Experts of a small language model: 6 picks a token.
Below are experts of layer 4 (counted from 0) of a mixture-of-experts language model. Rows are named router (the router's row for the expert) and show model dimensions 48-95. Each number is 50 + 15 x the weight over its row's rms, rounded and kept within 0 to 99.
Before each expert's rows: a language model's description of what the expert responds to. This comes from a sample of Wikipedia text that the model never trained on.

# expert 60
First tokens of lines or headings, such as list dashes, table pipes, = title markers, and The, plus the in prose.
router:42 39 57 23 49 69 37 19 24 45 49 47 51 67 49 63 61 30 71 56 41 50 40 44 52 57 41 65 55 67 68 21 47 55 55 59 39 45 65 47 47 70 77 45 84 56 46 77

# expert 43
Year numbers and the punctuation after them in full dates, such as January 22, 2009, and similar number pieces.
router:31 58 40 77 47 76 71 56 34 33 61 49 32 27 46 44 67 56 30 55 40 25 43 58 52 63 13 66 50 63 48 23 49 47 52 56 70 86 71 44 46 60 58 45 43 36 73 51

# expert 12
Past-tense and -ing word endings (-ed, -ing, -s) plus biography verbs and nouns like released, played, moved, career, work.
router:69 52 70 41 57 36 55 46 44 44 30 54 84 51 66 59 30 63 49 47 85 29 44 56 47 42 70 41 53 36 42 67 47 37 55 44 53 49 78 66 12 49 64 43 35 53 60 34

# expert 48
Word pieces inside foreign or uncommon names after a capital letter, such as -da, -ta, -alba, -ucci, accented letters, Chinese characters.
router:77 43 61 52 57 30 53 51 55 38 50 40 61 46 36 38 61 66 39 48 70 56 49 47 64 64 34 57 48 35 40 39 29 22 43 41 58 24 55 39 86 64 17 53 33 31 42 50

# expert 15
Plural s and noun-forming suffixes ending abstract or common nouns, such as ages, diets, -ity, -ation, -ology, plus words like century, health.
router:31 48 58 69 49 47 70 43 30 52 27 44 58 70 60 59 41 52 44 46 62 54 44 62 43 30 32 35 61 45 31 67 43 62 46 63 45 79 14 47 29 43 49 32 43 38 71 55

# expert 6
Everyday and place nouns after the or of in running prose, such as water, Navy, Sea, world, Hospital, King.
router:65 55 51 47 34 71 47 34 46 45 39 31 28 25 75 48 57 48 29 55 54 54 50 66 52 36 29 52 48 15 54 79 51 51 43 56 10 48 57 39 38 68 52 43 43 62 41 60

# expert 63
Determiners, conjunctions and punctuation that link clauses in explanatory prose, such as that, this, which, because, though, periods and commas.
router:73 59 37 57 44 69 28 34 65 66 24 28 08 70 30 57 50 28 46 58 48 67 66 34 43 49 63 60 44 69 46 51 34 48 66 65 50 33 38 88 68 53 57 70 72 64 64 65

# expert 9
Words inside proper names like City, Museum, Jr, Airport, plus Chinese byte pieces and punctuation in names, lists and tables.
router:48 75 60 43 66 53 39 30 27 49 64 33 30 30 58 43 49 68 60 51 42 47 51 53 55 57 38 55 46 46 61 51 54 50 36 54 46 61 77 30 55 35 21 63 39 44 28 64

# expert 55
Verbs and modals after a person or group subject in narrative or commentary, such as notes, wrote, had, would, names.
router:68 59 52 77 53 54 43 30 72 69 56 51 48 31 64 40 22 63 55 50 54 38 50 52 66 03 37 52 47 13 40 53 39 41 75 39 35 69 72 45 20 35 69 54 39 45 72 32

# expert 25
Pipe separators and small numbers inside statistics tables, such as sports scores, bowling figures and win–loss columns.
router:79 62 55 42 33 46 51 31 45 24 81 41 37 63 41 59 50 75 51 60 13 39 43 62 52 58 58 33 50 44 54 49 75 24 47 42 58 24 41 52 24 65 83 56 59 52 42 60

# expert 26
Final words of multiword proper names for places and institutions, such as County, River, States, University, Square in Madison Square Garden.
router:54 60 61 51 48 35 75 31 60 28 45 30 50 54 54 73 29 30 43 59 63 25 48 62 48 61 30 79 56 45 50 60 36 49 31 59 25 65 56 34 26 34 59 58 42 66 51 63

# expert 52
Opening brackets after a title-line name, giving a native name, authority or birth date, as in Alna Station (Alna, plus table pipes.
router:33 46 49 38 67 48 58 56 23 50 65 71 73 36 52 54 65 64 62 56 47 56 45 35 60 69 52 68 41 78 77 33 69 66 54 62 61 40 47 37 51 53 49 53 56 38 26 55

# expert 57
Articles a, an, the or his after in, on or at, and sentence-opening In, After, During, as in in a review.
router:42 53 38 48 52 40 53 41 63 60 71 08 66 54 61 27 62 57 36 57 42 56 59 40 56 56 57 38 35 61 55 23 51 37 45 53 56 25 57 57 70 31 41 53 72 51 57 56

# expert 0
Capitalized names and labels inside table cells or lists, such as Team, Candidate, Chevrolet, Racing, Stadium, and facility words like Plant.
router:55 61 54 58 68 42 63 59 35 36 74 39 35 42 57 47 44 81 60 55 48 41 31 71 55 56 56 66 47 32 36 63 47 42 48 59 54 66 64 37 39 50 40 44 48 42 21 87

# expert 28
Pipe separators and semicolons between numbers in sports statistics tables, plus slashes opening pronunciation notes, as in (/fr/.
router:51 49 40 27 63 41 48 32 40 39 78 52 39 52 55 46 56 58 54 54 55 46 28 31 61 50 48 66 45 56 60 63 49 43 53 60 37 44 57 34 39 67 53 45 49 49 35 77

# expert 14
Word pieces early in proper names, especially foreign or unusual ones and short first names, such as I-ko-ma, D-my-tro, Joe, Bob.
router:73 43 49 52 34 82 47 41 78 41 44 33 32 60 49 44 33 43 46 43 53 55 39 51 59 70 35 67 48 49 22 65 28 41 39 49 65 61 30 35 76 77 46 61 68 50 34 71

# expert 34
Capitalised or single-letter pieces inside foreign proper names, often South Asian, Japanese or Slavic: Bha-k-tivedanta, Chi-k-kō, Č-e-lopek.
router:49 38 66 75 57 40 38 40 71 63 43 17 51 73 50 56 51 43 43 54 59 25 27 46 58 75 41 79 39 87 42 36 47 14 29 53 59 58 39 32 69 70 51 58 55 46 23 41

# expert 24
Final word pieces of foreign names and Latinate terms, such as -ia, -nia, -idae, -ra, -in in names like Naxos, Israel.
router:52 69 69 52 54 51 70 31 16 44 25 28 55 61 40 52 55 13 49 56 27 37 51 50 63 46 36 54 56 51 07 51 51 47 37 62 61 66 50 34 55 44 34 51 48 55 55 16

# expert 44
Years, date ranges, percentages and figures, often after an opening parenthesis, such as (1924–2012), 2017–18, (21 km/h), born.
router:45 21 62 63 61 38 32 46 57 34 32 72 78 40 42 31 49 66 42 48 36 41 49 52 41 69 68 61 52 79 47 43 85 52 50 53 63 50 37 46 49 49 51 56 53 37 31 67

# expert 31
Pipes, semicolons and colons that end table cells or list items, especially after text labels, rows of votes, awards and game credits.
router:39 61 54 40 28 52 60 54 28 39 43 70 30 34 60 71 60 53 44 54 31 38 50 69 55 66 54 61 71 49 55 69 64 50 61 52 67 49 42 69 65 61 66 54 48 28 31 46

# expert 22
Opening quotation marks before quoted speech or nicknames, plus line breaks, table separator rows, section markers and bracket openers.
router:29 58 55 43 48 45 57 40 54 48 83 51 16 62 73 12 58 40 52 55 58 45 54 37 61 60 61 63 44 37 45 39 61 49 60 58 67 62 59 43 40 56 22 64 67 63 57 58

# expert 20
Line breaks ending paragraphs or headings, plus opening parentheses, quotes and == heading markers, as in "(IHH)" or "(With age)".
router:36 63 39 73 45 44 41 58 35 33 67 53 45 36 57 31 68 33 67 57 56 58 44 47 46 67 66 49 49 60 71 30 66 47 70 65 73 50 40 62 78 36 36 56 67 45 39 48

# expert 1
Line breaks and heading words in article structure, such as == markers, Location, History, See also, Career and Website field labels.
router:38 50 42 55 56 42 35 71 02 28 59 54 47 37 60 46 62 52 56 53 28 38 35 60 39 63 57 56 52 44 45 42 40 45 44 65 48 58 58 68 53 57 33 44 60 64 55 64

# expert 4
Forms of be and have after a subject in biographical prose, as in "He is known", "was written", "had been".
router:45 39 54 30 40 59 62 51 56 52 40 54 33 63 53 40 56 73 48 53 58 57 40 30 45 28 45 38 36 72 78 85 41 32 37 46 29 43 69 62 55 38 52 53 68 68 54 60

# expert 37
Main verbs and past participles right after a subject or auxiliary, such as made, released, held, concluded, situated, often in event narration.
router:71 60 68 49 52 71 59 44 56 44 44 51 54 32 61 43 41 55 59 57 79 21 62 56 52 50 32 39 30 13 25 31 61 57 71 32 56 72 65 70 24 57 60 61 34 61 59 47

# expert 39
First word of a sentence or table cell, like He, It, There, However, According, See, including capitalized nouns starting a new sentence.
router:62 54 52 47 46 76 68 61 40 50 65 37 21 42 52 52 53 81 34 52 73 30 52 56 50 29 42 57 46 29 25 65 64 58 45 56 15 48 56 38 37 62 33 50 32 63 99 60

# expert 2
Conjunctions, relative pronouns and infinitival to that open a new clause or verb phrase, such as and, that, which, who, to.
router:29 62 46 36 28 35 47 60 76 80 66 41 29 68 41 51 59 61 33 57 19 63 29 53 58 40 50 43 33 20 17 27 42 75 31 44 55 30 40 53 65 44 74 60 42 67 61 43

# expert 17
Prepositions after institution or role nouns, mostly of, in, for, on, such as University of, Department for, footballer for.
router:53 65 65 42 55 26 63 71 54 42 53 47 67 58 51 49 45 39 56 62 79 58 61 63 55 32 48 38 41 34 52 41 28 74 48 50 55 57 51 61 45 57 53 53 36 46 58 24

# expert 41
Second parts of compounds and hyphens inside words, plus everyday words like you, pain, care, such as heart-bro-ken, play-off, water-mel-ons.
router:50 55 60 51 41 45 58 37 49 36 41 58 67 49 33 49 62 83 43 56 56 50 45 72 34 34 38 65 32 36 59 49 42 55 41 57 52 47 54 44 51 46 83 50 33 38 56 24

# expert 62
Prepositions heading modifier phrases after a noun or verb, such as in, of, for, during, often sentence-initial In or After.
router:33 45 48 59 75 47 59 80 61 69 81 60 68 45 59 51 60 45 36 56 37 67 74 31 54 49 44 26 39 51 55 39 59 39 39 41 59 51 48 64 57 48 48 56 86 53 89 34

# expert 50
Month names and time nouns after in, on or the, such as season, year, summer, December, plus a few other prepositional objects.
router:50 37 46 61 52 45 54 70 61 68 48 45 69 42 58 73 31 59 31 49 61 25 85 77 57 67 47 45 44 65 44 36 29 67 37 52 32 39 60 51 46 42 40 49 26 43 52 63

# expert 53
Full stops ending prose sentences, paragraph breaks, and clause links like but, however, because, although, while.
router:36 57 43 50 35 51 74 69 71 73 29 52 19 56 60 49 64 45 53 57 41 53 38 45 57 60 63 71 50 18 33 39 41 64 84 48 66 35 68 56 59 69 35 48 52 48 75 56

# expert 5
Inner and final pieces of proper names and rare words, often in tables and lists, such as Zavy-al-ova, Bee-tle-juice, Gujarat-i.
router:47 65 52 41 55 25 79 29 54 47 39 40 65 50 58 40 71 57 82 52 58 33 20 56 54 44 41 64 52 41 66 62 33 44 28 60 74 48 60 32 36 54 81 43 38 31 24 72

# expert 42
First pieces of capitalized names and titles, often split, such as Sp(andau), D(A), Con(tender), Great, Holy, Big, Glen.
router:68 52 48 66 58 40 60 24 51 42 49 40 25 33 58 53 68 68 66 54 51 61 34 50 46 48 60 72 54 42 48 79 40 39 41 64 33 37 54 43 61 62 48 47 58 50 26 57

# expert 29
First piece of a name or surname at a table cell or line start, such as La-tham, Le-at, Du-champ, Mc, St.
router:40 66 48 61 77 43 62 35 28 48 68 33 28 50 52 44 66 58 68 54 42 56 66 54 72 56 27 67 58 32 44 46 54 41 46 60 30 53 38 25 59 44 75 41 52 52 43 53

# expert 30
Commas and linking words joining clauses or adjective lists, such as and, but, though, especially, particularly, as well.
router:44 45 44 39 40 46 61 29 75 63 52 71 37 47 64 44 45 35 42 54 52 80 35 37 49 52 69 41 50 48 55 89 59 70 59 59 65 52 40 41 41 43 48 54 37 73 70 56

# expert 46
Prepositions and the infinitive marker after a verb or noun, for example took nine days to fly, linked by, into, during.
router:41 50 63 44 31 38 62 73 71 51 68 44 59 61 42 47 38 50 44 54 31 56 99 45 64 42 52 36 32 32 62 34 35 71 72 35 73 28 56 73 60 48 68 53 45 61 67 51

# expert 10
Articles and possessive determiners opening a noun phrase, often after of or in: the National Football League, a close bout, his.
router:40 55 55 58 50 50 19 32 47 25 41 33 48 65 46 58 33 41 51 62 65 67 51 17 51 50 65 46 39 78 64 35 43 23 46 44 14 52 52 57 44 46 56 66 70 41 14 55

# expert 19
Commas and periods closing a name, phrase or clause in running prose, such as Koster, and Havre, Montana, plus some ands.
router:27 58 39 38 55 33 65 67 59 55 55 45 21 35 42 64 65 41 56 55 55 76 36 30 53 38 34 65 47 37 48 68 48 70 43 61 50 44 46 38 62 58 72 55 83 53 81 51

# expert 23
Inner fragments of unusual or foreign words after a short first piece, such as El-les-mere, Al-ber-s, De-dic-ation.
router:62 36 56 41 71 55 55 36 70 68 34 53 62 56 53 38 44 65 45 45 55 30 44 45 61 53 59 64 44 18 35 50 55 23 31 46 50 53 42 40 41 56 29 42 35 39 30 21

# expert 56
Line breaks that begin a blank line or new section in lists, tables and paragraphs, plus infobox labels like Coordinates and Website.
router:34 57 52 70 78 39 33 48 21 38 82 70 43 47 73 26 61 35 64 58 41 37 34 31 67 65 64 66 62 36 63 31 55 34 48 47 64 46 79 43 58 61 40 57 64 59 22 63

# expert 51
Concrete nouns for people, units, roles and media after the or a number, such as man, player, wife, km, episodes, tournament.
router:82 65 54 48 38 88 16 09 52 31 50 51 45 22 51 47 39 51 42 52 47 60 38 61 45 45 64 62 42 62 21 64 47 48 53 56 56 44 45 63 59 66 63 42 55 56 54 43

# expert 8
Locative and directional prepositions and particles after motion or event verbs, often in shipwreck lists, such as at, from, off, over.
router:41 63 57 38 47 30 55 66 78 83 54 48 70 32 57 54 36 75 34 51 33 54 81 60 41 62 34 41 40 48 51 26 51 46 55 42 43 37 74 63 45 71 59 52 33 62 36 51

# expert 58
Closing parentheses, commas and pipes that end a name or table cell, as in (Waterville Road) – Skowhegan, Malayer County, Hamadan.
router:21 57 40 39 48 44 71 72 19 43 72 58 32 27 36 53 69 55 35 54 26 43 24 41 52 51 31 64 41 68 62 53 45 57 47 53 57 53 44 41 68 60 66 51 82 32 37 53

# expert 59
Possessives, quantifiers and adjectives after the, a or of before a noun, such as his, their, most, some, first.
router:69 62 60 33 73 45 26 24 64 79 32 45 34 44 49 35 51 65 50 56 64 22 43 19 34 43 64 49 41 87 57 60 43 50 37 50 23 29 37 45 54 52 54 55 54 64 62 61

# expert 40
Closing pieces of place names, surnames and taxon names before a comma or pipe, as in Aberyst-wy-th, Jedinst-vo, -ington, -borg.
router:70 59 62 36 60 71 49 24 22 39 44 42 46 58 59 75 48 48 56 57 54 56 34 64 60 54 60 50 35 46 70 40 60 54 41 48 68 55 52 39 42 44 45 57 48 55 42 38

# expert 3
Past participles and main verbs after was, be, to or a, often followed by by or to, such as used, found, left, received.
router:66 47 43 45 31 44 39 73 50 66 32 46 48 51 27 53 13 57 39 50 48 43 42 38 42 58 36 15 62 25 21 48 46 33 75 35 51 67 86 72 37 52 72 46 42 58 44 59

# expert 27
Numerals in tables, statistics and measurements, such as elevations, areas, household counts, ages and dates, like 16, 87, 134.
router:19 33 47 27 59 46 79 49 50 32 54 57 35 27 51 45 62 46 28 48 05 35 38 41 56 49 45 68 49 54 38 48 79 72 32 49 19 42 36 54 34 29 44 54 40 63 37 81

# expert 36
Line breaks closing table rows, list items or headers, plus table column headings like Votes, Score, Pts, MPC, Ref.
router:36 52 54 49 58 40 45 43 24 33 67 55 33 56 87 29 61 45 72 53 50 35 33 66 47 59 49 60 70 27 54 51 65 47 41 62 60 69 64 49 50 43 36 57 64 55 28 66

# expert 32
Table pipes, list dashes, colons and "of" in infobox, table and list lines, such as "Flag of China", "Born", "Scientific".
router:21 52 47 62 42 41 28 58 42 43 61 75 66 68 28 73 69 35 75 61 51 46 60 57 53 65 48 39 46 72 78 33 51 62 37 50 42 39 50 63 39 53 59 57 67 53 62 44

# expert 16
Word pieces inside common English words and some names, as in ad-vis-able, partic-ul-ates, re-age-nts, Tr-kul-ja.
router:62 42 59 47 57 66 47 58 58 88 42 80 69 48 48 39 40 60 30 51 60 45 40 56 60 40 70 73 47 69 21 56 53 36 48 56 22 45 41 41 39 58 22 51 39 71 40 49

# expert 33
Prepositions and words like all, both, between, other that head phrases, such as from all, each of, relates to, along.
router:33 55 50 37 53 29 23 76 53 72 49 46 53 73 44 43 64 31 42 54 50 58 76 45 55 49 73 30 46 56 56 35 25 47 48 49 42 37 46 80 50 52 45 60 31 50 47 53

# expert 11
Given names and surname pieces of people in lists, casts and results tables, such as Michael, Richard, Abraham-sen, Husey-nov.
router:30 76 63 66 59 63 44 55 24 45 53 07 52 61 59 31 52 48 42 51 70 41 72 80 69 26 25 54 45 18 31 42 50 53 36 61 23 54 24 28 28 05 22 32 30 42 23 48

# expert 18
Opening parentheses and number tokens in tracklists, durations and tables, such as (4, (1, ( before credits, numeric table cells.
router:29 65 53 50 47 44 53 23 13 39 61 48 61 75 55 47 77 37 41 58 47 47 26 72 63 63 56 64 57 52 50 30 59 42 49 71 56 51 54 35 56 52 49 66 43 56 43 55

# expert 47
Line breaks, pipes and == around section headings and after sentence-final stops, such as History ==, Discography ==.
router:69 63 43 57 30 76 27 53 64 41 47 28 56 68 44 40 62 31 36 65 55 51 62 69 53 50 49 51 54 50 52 29 63 41 54 53 57 39 40 56 66 45 56 60 51 53 56 61

# expert 61
Word pieces in the middle of foreign or rare proper names, such as Susque-han-na, Mani-to-woc, Sum-er-ian, and Cyrillic fragments.
router:53 45 56 65 40 44 44 26 40 49 51 83 72 61 36 31 47 12 57 45 62 74 47 61 58 58 52 57 70 23 44 38 33 40 40 66 55 51 42 33 49 33 38 34 35 46 43 51

# expert 21
Word pieces inside proper names and foreign words, like ic in Panic, uv in Peruvian, and York in New York, States in United States.
router:28 28 53 55 62 41 60 62 62 56 58 70 67 61 37 60 40 34 42 44 66 52 62 71 51 74 63 55 50 52 53 57 39 54 32 62 39 44 40 47 35 50 16 39 60 58 26 56

# expert 45
Adjectives, participles and -ly or -ed endings in descriptive text, such as known, small, large, available, ecologically, inverted.
router:53 38 51 38 73 45 42 45 37 51 20 59 26 50 45 54 56 27 42 50 41 71 31 40 42 52 88 41 56 64 48 90 47 38 69 45 45 51 41 60 54 59 42 70 62 64 77 54

# expert 13
Prepositions after verbs and participles, mostly in, at, of, during, as in played at, educated at, born in, often in sports biographies.
router:46 47 66 32 48 36 56 76 66 21 51 52 71 65 79 41 31 41 46 60 66 65 94 55 53 49 38 20 38 53 66 31 45 53 45 62 72 38 44 88 53 66 57 44 56 53 45 36

# expert 38
Hyphens and suffix pieces inside compound or derived words, such as Sully-sur, Twenty-five, near-to-tal, Bulgaria-n, Spoke-s-man.
router:51 54 56 35 51 47 44 25 73 52 53 87 75 47 28 46 61 31 64 57 71 48 38 61 53 55 65 61 40 70 81 86 53 78 32 64 61 35 61 35 14 55 33 52 53 63 34 33

# expert 7
Later words and hyphens inside multiword titles and names, such as Secretary-General, Parliamentary Labour Party and Prime Minister, plus table header terms like Density.
router:44 50 71 47 43 42 63 38 22 26 31 23 42 38 47 52 55 30 51 59 60 64 40 60 54 68 21 42 54 39 85 34 35 64 49 62 69 39 29 45 52 60 59 52 39 44 32 62

# expert 49
Years, months and day numbers opening table rows or date ranges, such as | 1974 |, On March 14, and September 2012.
router:40 59 33 63 48 41 59 49 23 33 59 74 53 34 42 37 67 46 41 50 36 31 51 45 60 68 30 60 60 56 61 44 49 39 49 56 50 83 77 41 27 40 62 38 55 57 63 62

# expert 35
Table cell bars, separators and colons in tables, chart listings and transliterations, such as Japanese:, 980 m |, Film.
router:61 65 47 43 46 39 48 33 44 48 56 54 35 50 45 64 60 43 56 57 15 49 41 60 49 68 51 55 72 55 32 64 40 47 47 65 40 35 61 44 54 56 72 62 64 50 37 36

# expert 54
Wiki heading markers ==, ===, ==== and table separator rows, plus line breaks and labels in infobox lists like Country.
router:47 60 61 39 65 28 47 65 10 23 72 72 29 36 55 39 70 47 53 51 34 36 42 44 52 59 47 28 52 58 60 34 76 41 53 67 59 74 55 69 54 40 47 45 59 59 67 39